Below are experts of layer 2 (counted from 0) of a mixture-of-experts language model. Rows are named router (the router's row for the expert), down (a neuron's output weights, with its number) and show model dimensions 0-127. Each number is 500 + 25 x the weight over its row's rms, rounded and kept within 0 to 999. Numbers have three digits each.
Before each expert's rows: a language model's description of what the expert responds to. This comes from a sample of Wikipedia text that the model never trained on.

# expert 4
Description: Digits and word endings
router:471514460510485499518514491479467479558493498502513491472514534484517486469513509479513458499549530472520496462463467520490494510496508524464509501557510502489531450511455477464532514494539534489539478516502556500491520503513464516463501509505512496465514499482471533476484491536496530459507491504509524500472526490497513520477475523489516520479452478521453518511473479523523506505494
down1:477466502477550483519486488526494529520521530561515549458542519487481496486476519500531503504517540487450515529502495440531522480471536483474500476496476580476504496472488488505441508538518490486526467498531513556540533523525504486495512483488504477531503465492549504481524514511510509482509542516564510477448478486505500455497511533468516513492491465492524479521516504514477461504479
down2:479473504500505483472471520535440480537489528510453500506523529491515502501525485482523487532491510569470513547507486467508473474471526461509465477522517491482494503511515482507497473448525497536489489480534506511535561495509481523524532483519484499493504509503482523485491502438444479463494494490494565483432453558505508492521490499494494454476511545516490483473511481546537498510533
down3:526490482473512530502497509490496504510489489561547493501513487488506518474517490467479477501543497506505458453463510461486513509534497525510475530482503494471491485554533524508494515496471495478526456534509494496525532471519533535534492497525533500500454479548469478498517488510487486500505531507519529475483513542515489498535499452491505485499461472507527500517447536505504459476472
down4:524483477551479509534468482497487496469511476531486472501538531471489534423496486491510488481504499510529547490507509558502533527475475508486507535535508465527505498521513529527538504496473489524493496490483499522509483486529504490521521479526500500474476485473536485504499478506494477422501511501509546490479533472458478500492489499453495501450470524459505523537508511514472500550529
down5:529466510508512468473502492517543516501454488449535458506543445484505510523534493518488501503522513501493479487445509494512424496514521514509486520542540465548523520513486500477528527465476496506499512458483474494516528463467533478542516522537530485502504435549474456463518503502500508530461503491473516519517467521509518517490531512484501502498507521501438519483487480439555540515539
down6:506553483533495511515474507528463526515512515550529521499494502472507510523503484546533445425526452495492533508453520469515507483480499511483507508512528488489505505534491532503412499445500518508502472520509510521506512488511497516500499491492505486530493478483439464449480487497538485542502491530511564487514492507492504480544448523528538520517462459552484466491531512534543504517490
down7:481505511477485500501497520543475457478532550521469466487512482517532509522473501467513494504473516526492529488565515524498530522502500476523517479503514477467487517502518481545483479525528525479515502481521453535510471493498512476504516496486499495522526468501503551520529524515508530507520489524514509503501492491486523494485494534488502519462556478474484500547493480505506495475496
down8:527477538504499527489512546513504514540470539495482550484494461546501476444549506493507487509514521476488512495521516521540482502543481487479513495468518454505517500534479455511547518499468460472518560502481483501498470468510502487512549504471474551498493499515530496541451483488502509473507501501522507457533467513532468495530480509515492469479504503485497495523491482513465523498496
down9:466483502504495518538524512514467503537493545532494475481491449517477484508512478483520511508535501494529441495523516497546503489454499505528462499476478499508511430523521475490476485527526536515520480497472473501506516522524485542512509515464494527480519487502527459528512474554478488488507491503511511541471494452521487514510495506491543488469491474537522449473481515490453514513505
down10:500538529467499532480526514523504486530509509510483482488479483506519500463521541496483536533483480537486521447517512496505508465485496471524471498512539514495492525542525503497523487518456479503482524479475487490494471475494514501485490512507465498491492481491452504507495512530482479505535565506464432511522499531548477557539503504464460492490467491489506482557535511462523464490538
down11:515512503455502499481471530513517528466513518529506544541536559531527503513469478467438485509469463547493524537486504476483487496513507510469512525460453526466471506496520540479488524474543483458522522531522507512528454478489504445457463477505528500533490463517467466533513526459532496504519470517465504500543518502522523459446446501506484489487480517485512512505522470469500451497450
down12:471467535515493483544529529521513485519550502478509497468472478494505528489494501550472502515525499524517495473506486485473551512504509480480467429557509506517524546548490491445471496561519525477513518492536510485521511504507521466498467509477495526505433490477535516517488502490500463508506495471523423501448516516496507492462521536496484518513477528505493492509493486489454522517512

# expert 9
Description: Proper-name and noun pieces
router:506514512557511488498487490465559486473510477529493514507484507490445510486487480485517483484486497430498506517483485524524485477532498518541467480506508508494518526512528552503470511528521475460506553543519497507540469520471462465488486473454467513508495517487511491491472479497478490493487483478542433483491495500529471481468490523564528472491473519520485501484494529565501513533495
down0:500492421506498541476490514524511518455473493447517477463511473483515503500428493494492516537490549502529552494517475502527512496504497462497518511510502537501501478524544514490505509496520487527447493461498516493511468517516525485467513507507505505467483488531488474550489488509509516443476493482517481506506506461523540554530448480495480478531507453501496511577481497504516436499494
down1:519491541541518469577488471471542520464501499487516557520490543502458468524527503551470487509504472506539469493493496500498466457477490496473467508516480480488472470503518465511472506533438517509479496490507494508461499494490489537524549523444499491555489482469499490491539512513496496495519514458507509508510484500481484507490498510534481501454557506496501513519494522505523469460566
down2:514479487513550487491503514423508500510482521521506463529499514488536465484490527497525502533503503516494539417506510524527472505472502510512554464494497520481508489526474513475489540481506509477505493478452524507469577486518504499528536470481506503498509507502525530513462482484494473479458462515524484482501523505467465496514483535497537504477499494533528522555529543500525466550505
down3:485531537505518469484508513489502512500532469509496453500534496507447492494514510474485483551507462493480501545516504515483447527496523496522499495459501463524532526506469510507482479500525555488491495520517507518475529499533543443442520491496486475492490513593494511492451506463491506494491475504500487488502511525515474481475501532514513486534505483479524518532508521509495509486506
down4:438518527540492485472523497512476491479496456555482477491556487512515492503479552523466467483453487502478455505541514469480490449527536481473497470486502544513479521520491527500498520455457505493535511491445489477488560491486489449461513478493511522459486519454569501480483498487511540519528510478456429528482467503475490466498486481529499490558469482514543558486495523543522489529507
down5:483520430461489509486531506524491517512506516492528492528507516501518460524562469473483491534521521496547534508495492478456476492506518499510465505442477515507500509487460507513576528528523429493487545438521495530506523499447540486511498509469526525527515544468506497463517499491487474465472490456493490511536475484468506477500498464521462474478494477476506508486472497512514513543483
down6:472469466531490505483502533464541496478519527485508503561474541553439503505464528557503525459508507522526504560531516459485545506547524507495524505489500511456514503491459497524488502503507472483551459505486493463494484495487502463501516516510484511486521453492485482472476496474486505462539513559496532514502550466514512485505506521454560532568536548492452508496472509482514502502477
down7:461505512528489546503491509491493521501533511522507497523555447528509499500486500502499533554507465509458495484534457487534524485532498496514473476538488485504506488479514487512490470464538458515513534520470528494534467497486527548492507471503475492499530510517538492480510487475478508486508468529475460500508456500501505524471526476553539504492490477505515452525564510500474497459477
down8:540502515472510513490505558494482522507531430462502506503513535470492509465549500466462512566498523483507485518508526506518549494469526494531504472491548428514525514516528519505510532503522476513511540542510487486532537487511526523484499505527553482459466484502520498475451503489522494504473550504490493496470513561492479461520513540510452458504505494521488496520518491530509474492526
down9:494537474471546517474497484518496552472507511457512496514502484501525505485461485467477517519500516535506527457505516468479522440462534505505478511487517516531498498490522511498525510471471524561504518435502499507483504465496475472547509444459496494516517511526549499485459459447515539520492531478488459482507487508451491528499510485470480493501510498491468533515498485473556494461514
down10:482498549525482550484510510489527495472540483509531513500480527516485484511504517490485475548510505446490514495464451522547530506505469506469501505490453471517490509435454483524535479467503542518504516528499498524519467514492508484463499488509468527517487536520505456524487547525468473453506468496503466489525501491485512442493517486513521497480506522489502508460493474506487495519508
down11:543510424482537475529489496552544470537521471515431509538469489480498505505461495488487482495531553503522506553481512474501476532489508489497498471507522460489507499524548494510483547489536473510465509496537448541509461508466494481499486477517493488522514527531532496512542515514509513472498552521478554485464489476544515541472483524507473518524518505543505492505473539510481512473475

# expert 28
Description: Pieces after S, symbols
router:487498483477485460535518469484474502505540484512519496508545477508509458490545545505549476525478544532509480481490502466472532553504479538504461479514490492487495518488500498482478482499501516517498473489549480447468508505481479509484484516524520482511445482518484533473491503512499537539534495501488539507477546472483503530514473540465481507497456495478477546469494474503542519493513
down1:478482490528478511495460500467512513523489545510487484486512525519516488480521504529461491504524483504502494473523487540506511510454521485522491514521509489516522501460526494475500474498539459510523497506525470460526515517480497497499526523493516521456493448504506489514500483475501515520476478563526514466510534491499498487500543511451497515483479452547469512474514470481539482513543
down2:495491511486503499501502474523473530490496488510517490503505505457503532484455513471521493453471501497528456540493502489488517533470508539519486517526534445497473497482458511522489498491470487516501483468474505477484516491497493468504447519495511487510471478501493465467538466484512471502504470485438449491483530509510479511479486493458498531495538479481498519468554511504459501534492
down3:480475540496522470486469503487488488503528519483493467534508492512530518495478457534489561471475501501488493457482463526498453518534514490467553477524551524525464503512506481492488483504545478494509491528527509470457544497506470506513478513461496523498482476525481488519520482520529496546529491497500479487481491513516482508515513510543486527505504487514509473449476525529492537480479
down4:535534487523525519475480514494504482488471512487487514501505496533496500542504520522513515511487498485494485516490481475475439537468533535461557489470500461546501491500508470499512481449533521550528468506512496475478488524475538467496498501446520502502498460460467530507486529501512563502458481508516513491508532529476541480492530524551509495495486507464516489507497488488522481545544
down5:485465531472523506487497471498462508508462527432497519538520481531509491483520508481485503543496480462540487452509498484530497482494527465475537492508497493545506512499471497509493514468506503524477463491465498489501477510495504517520513470527529545513482509461449510490506519502489473482525507547470528510498519550480471459514493540490489499466491527485473497528453491463508501509447
down6:512486465496492536476535488453536491532535469509525509583488490525476491519517496441452456498487537501510475437520515505447520538504513505505509552456495449477516505500498473517474529538494493487512488495503495456511471465480493520498521501446503474518502509504517507481508476485494510528505510495506490511502524529533513527515479494473487516517523530558506497526480527506515542478518
down7:459507559517524493501519503509474487493516485486472516491510494488496504469511479494489513555508511495526508470479480514541513510505473535478463488516503463518465493461489538552502507490527484521489490519501436485531490491480516497536512499496465546462481490522465488431510493517526515511507509474509461505453498454510495536537476475513538502530529488534439480469499526508513477501482
down8:547503478533522498477502506493484489486470481544485502492496486588454520544515458505484503527471491511506460536466523523483505469521530507487517464496477520466488472522510511472450509470498497469499491465579507485512523501482522473484446475480496498489540495449497486521487468501466499466474492483517521512517491534464490486489434525512476502488518449518514483548488501526485453493478
down9:481537473524505503495502548487466485496519541460509480509474522500490528507479483512465504466514544537507506485497479531485525508494467507500469511511531475508510459511522462500521471494505515522509491520488508510515472488510428547478488495489541509490480517498486468481511503518507517543465497508491509532476519490494515516543508494540501491483517557494520516548456511498520541487548
down10:509522507522538460480475422481460512510478488508490502565499500519473523538507489532520519532506484498493515495498528464489488484539528512511504473497504452527537531482527552497512521510485510488526442465478499507513472483518540495475504494513488483483511478490474473461526523445547439525491517496523479485518494519479505509499522490475553507519520514513476498524511492464529529496505
down11:456509494497523549475519454532452547491478483511491478556495532518489479467479507492513547463501535532436531515508454482515529496488490467495486554445521503529476562489509507500513491506531459515485518451493544503493503528486513518534529510502502500562485498503515507506461478529475492488517485576521540482489524492515497468459511480510459491502539507504483494541487526526491494525481
down12:485525515499511484421487502474489510470500518518500537464512490498538507529516515466505526510500517497466508541467527511486492488482479520491511474476484494496526498517517559482461518475524500444498519540452529515521538528494537493459493501483543507523515474496461487474493482456524431516464511478478477496446564497552507505517515524453576489516476479498500477507526507503469461524487

# expert 11
Description: Word starts in infoboxes
router:481498499484495468533551491507491469527546533485525484517537485506493500472498508496473485513532510557521553529529502430523507501516511531499503495464461475532550513491501490484498521487526493510499482532458551471508544500477487501517511474487504527513488510507502532456477546512550493505483527539490489508473525504475544462537498489482519481503519517511509447516513506503495506515510
down1:518489519477488479490494547524498500529538505491562461494552473494480546535502479532495517477520478508487484517491490506453504491477517503507476469490529473491501511492532508482516490447479540511505478505521534530518508504493518491500493506467533501469457511487503459460531510510498510460499511518472470517516564510513486482496477502557503484504484484515502537499506449492475494495465
down2:463515452477532490490498461492532473477510504560476529533475505471480502502498493499501508514486494501424514530476501498474517497512532464471541460528532463494508499483521539477489507487521522519543498528505497531502426484461485542481486501499520495512532483481462499492521507487519506523498562527511518467546471491524535496504499533489489486501477511507511482486539497495515503447507
down3:453470477537526473508517520462473537510500521543557495523516490511479465504501466499446520493520489531456504468494465510492531495531507531479509512482527515505442473532512485518513508499512497515530506478534461522556510491496489501522495520532521478482499509476512497505522464470487512488492506490551473503505502529500552537501484526450509483553576508483478493504525480514494467473536
down4:509451491474496445523482482557505496468540512458472463525483466505507474469536499528513468573482510498449496564456506491488503488499504535480527477539511510478556503517525534497509497529488553497477546494517495530486471527471542463511469518478528528501511498492529486450507496516507524514459486509506510501470511529475499518507499526504514486511520443463506477469496491478525504516524
down5:495490485494512484519475468497495444499484515467516488448482497518478498495548514483486499486541535517472477504489506523488505426541512487499496521499467519503415508521509481540494500503513504486543490471497472495515485464472467526486512546479500482467487518515451537480506534500534508522462469513430547508510487456508522519518558501512497509508466515507482493530487505472495496499511
down6:547489435502501472502531514458474444508461468452504519506483484507512510466502490486498494499478491523516464490489486479555512550481556473438516571496524507506529472473499483498526485536508496538510495467471478515484502513511479455497486498491537503484504496489527482503461532523492533509477495507482545493506495442527473471528503525499479473521568529508495497508471467483500503505506
down7:472507476518536480473455457509471482525511516467533527521501476574490522454493515541536508528513536514489498537464456508490516500554518518505504468488506459499556520534516508536499515506479524510532472494503489526533494518503579469470513536511530527555498472471503524477478467511501496516476470511500525508456516475476470497520518524513539494539496487481492458479489521501508505502539
down8:543483512512508559478466489493490499530493470481543523494509528478520479462474453513488510492486493503552504485509472445491529452517517545482524454539491482531519497453486502527488493469524530503533469532542493492533537509513519513495492491487479505499540488521518473520496505517544441517510524482505487525498481467482498486472516553505524450520450530544479526520490500511505517473553
down9:505486502475488461484535505491521493446466522529501468505482487525489471493518542491522490525478518478499504425527493463475501477504550490509515535533476524501525488531463465475491490508477484518493486497498471511475475499504532506457496478463528517465535548522496484556502478499455498461498472498523497517499495502479516505487494498480480535461518475528501441468521514538438486536542
down10:496489524529525461508514517505482582505503471531475485452463488481547491496487502499512491527505492528451530497510498499496472550485496485527520559539502537558500487498514555508496486526521485462538534523502506525465461478571528470469468493502447459499526509506476490496475462442477479476515476513496456486495544461525542494499543505504533450463484517513517475515512499496512499466472
down11:497505481446496476543521475505460530474516489476495514555484505491531539483450478499514505465462473483511521526493509493488431487500508518500511482535464456492541487497515500487509524502532485502508458482512486508496523482447488490490486474548518540495486510474524519533489546541517494518549514448485505539541481503525519464479489460525517488483513500513502511495509492415503526561502
down12:496553492528481475519521479516487493487515490463468471531526488556508488489500485527488531501497494489494532528502453496493460494500494463501494549477459498503509554513474503545497505493502521520514461431455483455539497504488523537508458513466516531519477520491572506511465518463450470504535491482472469499494510498485500549495508507502528487512511512495535507493534506507502506464487

# expert 24
Description: List dashes, name pieces
router:473529516497462501470487472515496488554449561545510431492455465519504525473508478508479489492556527510514531483530535483478513487525510518535491496533531532500486475504481502515504502536515482465492471528505516501470533495549536524525514546465500525489499537517498505471489507550486483480497513486515480518481486503511500457482460513512512535490479512521530498512464513480508501488480
down1:502487516484478471542447504464522500481495532453459519449480502509522475504506531540485497518493468488501519476472481506481516506533499489498511524551504450531485495492492522475517537515478526505474515449523506503461483497514473485475561465517475502520469506489498537492481502505476496518522494531459517505472490506514481494505496514513474481525470490486517455488506540458407509478525
down2:505494444545502504493505465495520494488553486477524479502477516491455535523508522455480479509477448481492551503483485485462501481471493504485509482520529518449507516472488506525493483499488487487523481486509514470501504512553482514522539516514469514472498456464503500568488498507493537453460502534525520497552481443500463523474523513493527500492502464520536523524515450526497455487464
down3:488458421463527488538497497450497482541468500480513564510509514505473490503565531506488577444496515481506516519469471496522493514478520492472515525464514440515507482509472520511507543519446464504501480486469494488509467482542499518506526518511497514479481510470502500488495498491501519479517542518487513507462506483537449498526504498509446507507508527463526476507498481493490468457503
down4:482533406495533530483470506519488509468464542483474463501518488462476470518522521511509504496537493513455533474512465517483488531489470513518500476510536481474513508507486529496517502496454469474460528498484512477488457466512512501509529501512485540498493482503493562497469509469525475508514480472517475481474524520505494559516465504495528491506477487442502549452487512522488520470502
down5:526517496470444503540505535556473468484430510519512494505504533522531461545481496483478483552486503500484495507511505519517512490510508506475518525484496538492479440500473432482453470480456462496495499522531509511480471503453548504489469497529506500486510475478485480520545479529448537533478466525493476531523473522512524512512508491493450493506520518489523520493466501506506527488528
down6:496499494483514513480514495521482452473461522455503494522516459511465494501510501513506461539488486559467491514521500499508445475466485528502477505495452493553494515491468500480472441515493479492526505512535512464480496472460520513470506527531459502505495490523516498463548499537465460534506504529513504529484462492486511545485479518502531525468486471481501548542495501506496522460540
down7:481470503512528495433451489529488569536497487459506464526496481515530544447468490460513520491508523514533480506504567454491522474487517527525517485495507499511511506507506501520515497479521519528515510489472498475495525490541464548508465485504493502521540545537529495480533483461475525496539502528529508480518487495502501492528547447527505514461521462498456499487502520464490510511469
down8:479485496544536456505472529537515458514501505511493466508493495513515544518435498492481497480490547461509467519522508515512463513474516488479505457484522539512522502460496502534503475481459497499537507483490500516497537465493499482502511525504487513527539414514507485471529494508541529490529469479477485478525504502515465490505491531496507508491505534468491496433488481481461470515536
down9:456511464499469455488512518477508478495506555479509512502499484533497508493553468556530478514501494467542482526491482463467496500508530480522527462469501479453506528499495501543514504485547479527548509478517463506501467499465488481459485490441462514503513449523525499492527520503510512544559523492497474500541480459482519473460470542523499481515541501507512509496497507514521501488528
down10:500509459524510501510500533516491557470488494488505492534471514453508520496507473493511523438493460522462537473520441509488501522514465489470471523495481516476468532473500485452504455504508508506435511490514516503486504545499531492507460471500493484551487530474534496505513500471549509475524507513498463490513498531530521534459431534472519512519499492504502540500556492495518497467481
down11:469454496522489469517508530473466464481479500494466503533502533452546529485523530483536519500498491475518498472462462514485518458465546490484455541493507507483482514490521454480521466493546513508512471448551518514483473523477491469540518497478484487522547498501505487521485469503503474508511526494518526500504457513472473529471452502509495501454508505486527517521530490501531497595503
down12:472516486422487506487512496485516509526484494469546501509433483493504504518492466502472531513520471525496490522496500562467519483489486502493469494551504544498482505498530479523532509495482516541509523466493467543536466527529503454486463498486536486479470547502545496492510531494491533500501459512491496475540478469527507542468472492428498539518513449528534523519506510447450550520517

# expert 23
Description: Digits and b-word pieces
router:448489510505469513478490487526455517509480484468513492511490478486500481522450510507504498540461519559489510524478494459500491487522485483532525492466503490484496437486532469535487457464501532496522495491530498468467497490546531509509460500505483509538479509488482509467482495509566519479485487550510473487498489490460530510506468484470517534497492523531485483529509419426479472500546
down6:528523510530513520489520489499527525488539525510511546491438491506503517488513501516476467533441528511454489481515430510533492428520549465513481486505548473482540516529541507517424518514528529454485546477496495494545459495486526521518508525462542495490542487513477449521520514498536539490497527502463496518503501496522498554508483508530511463496489528511472486510525473532554527489509
down7:520482511527480554531507534484509482512469445500535482462506499499540497513475560505502494503503510525482522474482480487511506502462504508486523520468449525499558530472462502478540476472469490500483539479504534490509528513545485517491473482521491496510481461562491521461532455501536436533517499477531495487502545475520461522500500481477486505487449523489514515503521498519488501492477
down8:514526477511553495522513490505473497478485477492485511499499521511516461519514503541521578508546500505518497511494503454448500470465493522476490499462480535494510479478480461508529475416483498511504448473522485465505538501480480486519508537496536538483521488500518556514481511495526499504459538472511513480505469604518481470506509478512528502462523533453510505472498440498488520525501
down9:522475478468468533493467521515494503471525491442535520483481495494507511496506499475473488475520458525430536474470513511518515511508506470494501508469494465493486566503487521504453499491492485521467518504485482504466516509538511466505448469499453476495494485446491477525518506513523545553515536535473462493476500494512491541528494503510478489568462449508496514467450489518469487508525
down10:490499499462425494478481511535498486506513506503495526463471429483485502506482470518530468497545519458484534511443494527501536534497532499451466506500512490482520511482473506490478482514477482481481470494511442550480530498477526484515530499515531516500509502481460474499488494450481500505549499506497509520496534448490527545482488506504481506507499518542468497528533471496481499503484
down11:513458476553524537513495541550494502466492494496502504473495477491505516455505488541475483471501516438494493488512506512493507528473498484505487501495488516508548511503482498477503531510508502481517503512492475508445496487528537495478488502469553509517527528526533488493509494462455535524540490464488543546500493522508510500528481496524502502499496426544523498481449489503534481478554
down12:483495408478502523464497487531487470568551471501496506521481499484549460502544492517485533515501477506490451514483530478502496485483491503485481516515560440503504516517512522515481515490497507507543509530498489442488507492477490505526450516444538487524465520481515475492506505479513513555496516497488484512533523534498465519508532507518511500493523445468492513504483535500514508496546
down13:477495527488483526494496522484475518453516466478442489510514539467506511549522478510478487539489469484472448496505524529535508509481421504497546495547532544516482489479499501479470495484476508498486503449517466504516442486496496500502512490500462487495497518522492487506530493513506510476499503494499562542523544481500524487504490476484501494516502492514521495478498511482468497496484
down14:456534506475465540535514489507505484503521477486522478495473463495541478500501487476504527465501506493497463486481468504550537509532510479511513484486529485524493532497488478505497517500473508521478520539532501508482479480527523532508463558483510518501478492532510498481498521512459451523515502507533493491528531537510508548493508496484509524463454511506463511469472493516486536444460
down15:475533533538488526486500521541497513485502536510501473480519513485494498539474534490478487413485500495550521555496518484479519505517481504504486545514541480514509476508487516523534510501510460493489524484516529515488508511522543505525470486487533498522487579516517489510521523524504501509491484496505488524549463535477496521523521471548476524499473458506484533437475436493514508522508
down16:545540521527480490488500494498503508467507464534524492484503487472467522520520509534499467502549470485478528477477499556504513466474517530488475518505507494536500538474456522514516500487505480506525494508489485494480527504541485460467503460529449509474502549509488503483520483514489481526492513468529512512553462514530532512478515482479523524518480498504548505477478484540504491512498
down17:534490474502471505483494523484520520468462496489463492481478502516495510510478529519506514471462464527508505561499515499470509480458514517468444517521502547484520464466484586486492490494507500484481499504502501471499460480515498491509489507505452467510476494507538479510511499529488504492465480496495464531504475527480514517485507498484496461530498522552556492509529491526491463480491

# expert 18
Description: Table cells, word interiors
router:541466488498524490499448496482496492486494499448529466454519531524530552549503497518552514499564529511543515510514466505465491489460505517465496501529485479494492559519494489516462508488513506508498484492520484521481482464527463536482513520508502510486504466523494500510487524490424518480468503514557510535506515496506485518535514460481550492461540484529509489463529470524480509498530
down0:478511503518548527517463519528495493471531521523544488484523557523524531531457509488481489531482512514514525494523528477487486513540522520481517490490499454475501483515505469547508463495521511473502464494467466466527504486527447500518491527484493486511474507506544502498583479516490541501431502483507487546516487446480494487492498464568478473444500492499519490470478502513519483497480
down1:500493487541474533434452449509468481531475523506495484508472540442485534440520446498502534480520482492499502498524503461458504504487518501545494495533543468525507510496503475495544514475501463512530515513509513510511429461529489498522501524517492499518539513457484496495528515486508472490501505536509524486500508511493490521494502467488485520510521448505569526498466514502474480479486
down2:408485510542510433515502528515507489532535462544449495486500465483466502472510511532480503486451479520494524475507512488505492511524492512509524457473528527524507503514517528486506510508450538479484518484503502527485488502554550442478500513468526473504460487517482514539478509498533516471536500455490514503434491471486460482509521476502512490504500491519547462558494508519504513513491
down3:495468507458494458483482446507504495490475505445467508512485504480515515500507507485509506495518446494489520482512465483491517496535494510495468468482494454499517529490453486479513514537543476505447495522547492498516454501441458498537535528513492479534479483493470516528444500473497490487470522473495523496522534536505491485500521486516498510501522503490465483501511503524490512436480
down4:480550541507522470529526482485483503491457487448468528474509547502492468459481480544520471488472519519529477524523515498461477536546520515520524468482474482481475452485493495517510471483486510535519496497500501523472549505490495487515500466496516507458549447514484495494458488489503499484508494539485521497480456490500513467502539538523472502503509491524524445559533513504535471502498
down5:506512495457489497519527544549505495490531499542516473480503471480483468476509511467475437453474495489490473493498533455502480520523486506469499529455453522497480501515532463480510503496496464487515484518464500521495530463572505502484491477528543487530528509488517525496526531482478514513531501520518536524487484490513464501523485459503517526483504460476480531486473487527429471561457
down6:460462557515534463510498531504520480528505508465557495504507571479525500521497476538468442560541487511495513527473527511518490455543492471492501470507474538491495496533499429494496510500505459473486481497506526521480514502535502495552493483499486515511522495492477521503479507506452481494479494527493520495518486548530522463504490488499501526533514473483495477494462514481533516549435
down7:460469484522520509534559520511515508506486508503503520461480473522545494466504518509512559501510487510515500478477483509502533497494511456508494506485503516512501505497467533487497522488488471441514493533493522484526479483469519483487515465459489517517503434511504514511487527546514505507479557510520462489509518499509468495505468527499489525542498441499476488512550531525505504504476
down8:483515436544460502526478486487523466499516515480488497489451488503490490489484539492522480475513500499510533470498537514524434527555538520505502499440515463490498502511521551557514484517503516482515528523477525503549531498495534406493507520478500518512506483541465542520454459485509494481472453495528492469484509511512525502523519543522535498504500534500470474548512536473526509514502
down9:542497516495536491522511519502496465492520512464525523535512494487483466530489510483513493504511515526578485501492488504494557488526439492484521471469522446484491506493516471492528479541535484521492522495518494494530486499491488534508491562532485497507463471508523510529499488503491496490507530476465537493507485520526494516500540477506505493466508477525499484497526496527464498489488
down10:506498500474510492515503495485464494486461497460498517506490535505516478557538507476479507485525526509554445515480486503468499477506545511489530491500520516514526465473440512544490501503531493495519521470498498478480476505479521447513499471506519511516466499525526516469436519508527484500518468523463495503503514526482533471518567507469491524548517504517508524532494504461522504526480
down11:509507521527520467486510542470526500467519480498479480531471506494495519510463546468508475517468457471506519506534457497469570485515522468477520473497502535463515516546457510500524487502499450480457502490513455492528473530516504489470465492491527448484490506463504487476502476443523523478493470506517515516544531507513526463498488467485469527541499504503511473455486525452475510515504

# expert 2
Description: Line breaks, closing punctuation
router:502513522488481534513529496484492489493535505517449530519468501511475486491490519507530479440493508490479496562497518482511502486501486489454528464522446434487448456513471500501467485495507471505514545533517537488531522529484443463481497489460506495467473517475531524500554471481511478546541503463472512496491501497473529497521560510521508480482496463496508513470503489531527515520483
down1:478516524490468546496481492543483537492465484488519483486527475541538523507502484470504505492484505483519470509544502571510511453493483484497494478479517514511489508555479471475528440466526451475474499517462453524491501499495450497516479505523500494499507549504500548497486527492502498505491460510510471498526497513509486506498517457534476533480499467497479484500461512503491499468530
down2:497502545475508499537495538522519525524495495512517488490504495536479467539523507497490487503507504479486498534510493533524522492528513529507520501496473486512473515495439522494465483522490486505524507427465480532498554494487521491432465481467520560507541497472539533506510483495504498502549490524487523481538485536543522519475490499511503477503484503514489496519520504520524512525523
down3:480540483542527493480502505519502485537536501511438513554480510502480509491508506492474504513500501510481460483506510458509493490511465470497438456514469455484514530499494505527495541500508473440538479481481470492534539484478526513489471545505520519514505474489494538512505514485489492490523444496527455511475495499479478496487520504475483479501492527545484532497517503551510504525467
down4:529509493460458494565480525472505495532493513495503463508472483473489487492472471494479503549494497515492563523453483491465491504493543522484506496518516483503484481525494500459522488484479543490496513498528472485519535494529498510486517488521486547517537473455521512457534499509528545521508489535527477530520491526533517474513550542467494501525477524485502509475494533490512472483559
down5:504472514467484486476523523483517543521502500497533496487509425493549518494485522494490547514528486554511514478530513482487529537496447499496478524517511488504547499499521514515512509513536506525526491479506508498508524507491493537513487508552500511497511494498466504515471508525520525470480536499519525557508439456552525513545490484538544512540544460491471470512446533554541495513496
down6:513502537457475514499503507486489500530510470548500513496472535512475505514504466469474454469519495484501492498478536510484575498468487512478551552519491466479497458519487502547531501464502524460478443536495482516476514534526505508514495501523560501455516485487496531525501506481499485490483469447486488505513507462498522437481500465519441510512535494476496510490459528464508470517472
down7:500537484540506453502541459513555501472521494569497537532442499498509510502488555532500532521529497474477526467504547469534472485501468509480534495538512497456524508521492490516496467500522535505524490517510503509535510515459493482466501534506476483500497467509480487460457503496524504452479463490549522471506486547446509513519498520487519499491418507496510489479509464495528530521468
down8:500513529517475473506514497517490517506531489533532498517506513486469482522488467532499510496512536509480475529461518516523530497499540507553547537519475555494502515461480520476548468472489503476455501510514497485509458493469524537486457469511534506486494460483476485492497512523464491510523504461510468500516497494439535486537537469510528495574509503497500534494485486466480465511512
down9:471517432504499520519503481516453499504497468458473434486507500458508482535487461520514540495494496471484514479508513500561481522529490493514474516483478498525507481510530458510455541521451492511538485494480475471487519474519518475449487482475528491517503551533505518499488452474472505509500512518491535543514544574553471468510507536481512478500517515514530489508510460489510474479520
down10:497507476493477554531484512453547494445463527495472480529489531474519485492477460507515466518498483517483537566470506519467474515484490482477498530526446486502491532503513523495489523522517466512506515521487473489461468525489541505499537541480513476484544537481525505473513528537546519479483504442517466550539494469543537497475487496524472472497494495519499510507442527498560516489516
down11:471501493499526496526473517503471480519499496512523518469496463471517528520475487503478524553501512513524461521477513478529498522463512475502507513501501493484450498489519490480469531462497563530490517546523524501457541474543470507479466549566539518500535525440463506499495486472503536488452465492460476531522465510506502518488516488487494479466487488483516476473496486455536462517514
down12:503467484512478496491529479536490517500462483558496459463512522514502489465470478484467458492520495493490520475516510471509497528504509505492487490472457549507500473520468514501570466482479486481481503488519498502495496531492516530504476473502479538433464553480525523489501467473518542495508485495520495530540492550499500481503514533524487506472470511510525501498444485501475486539507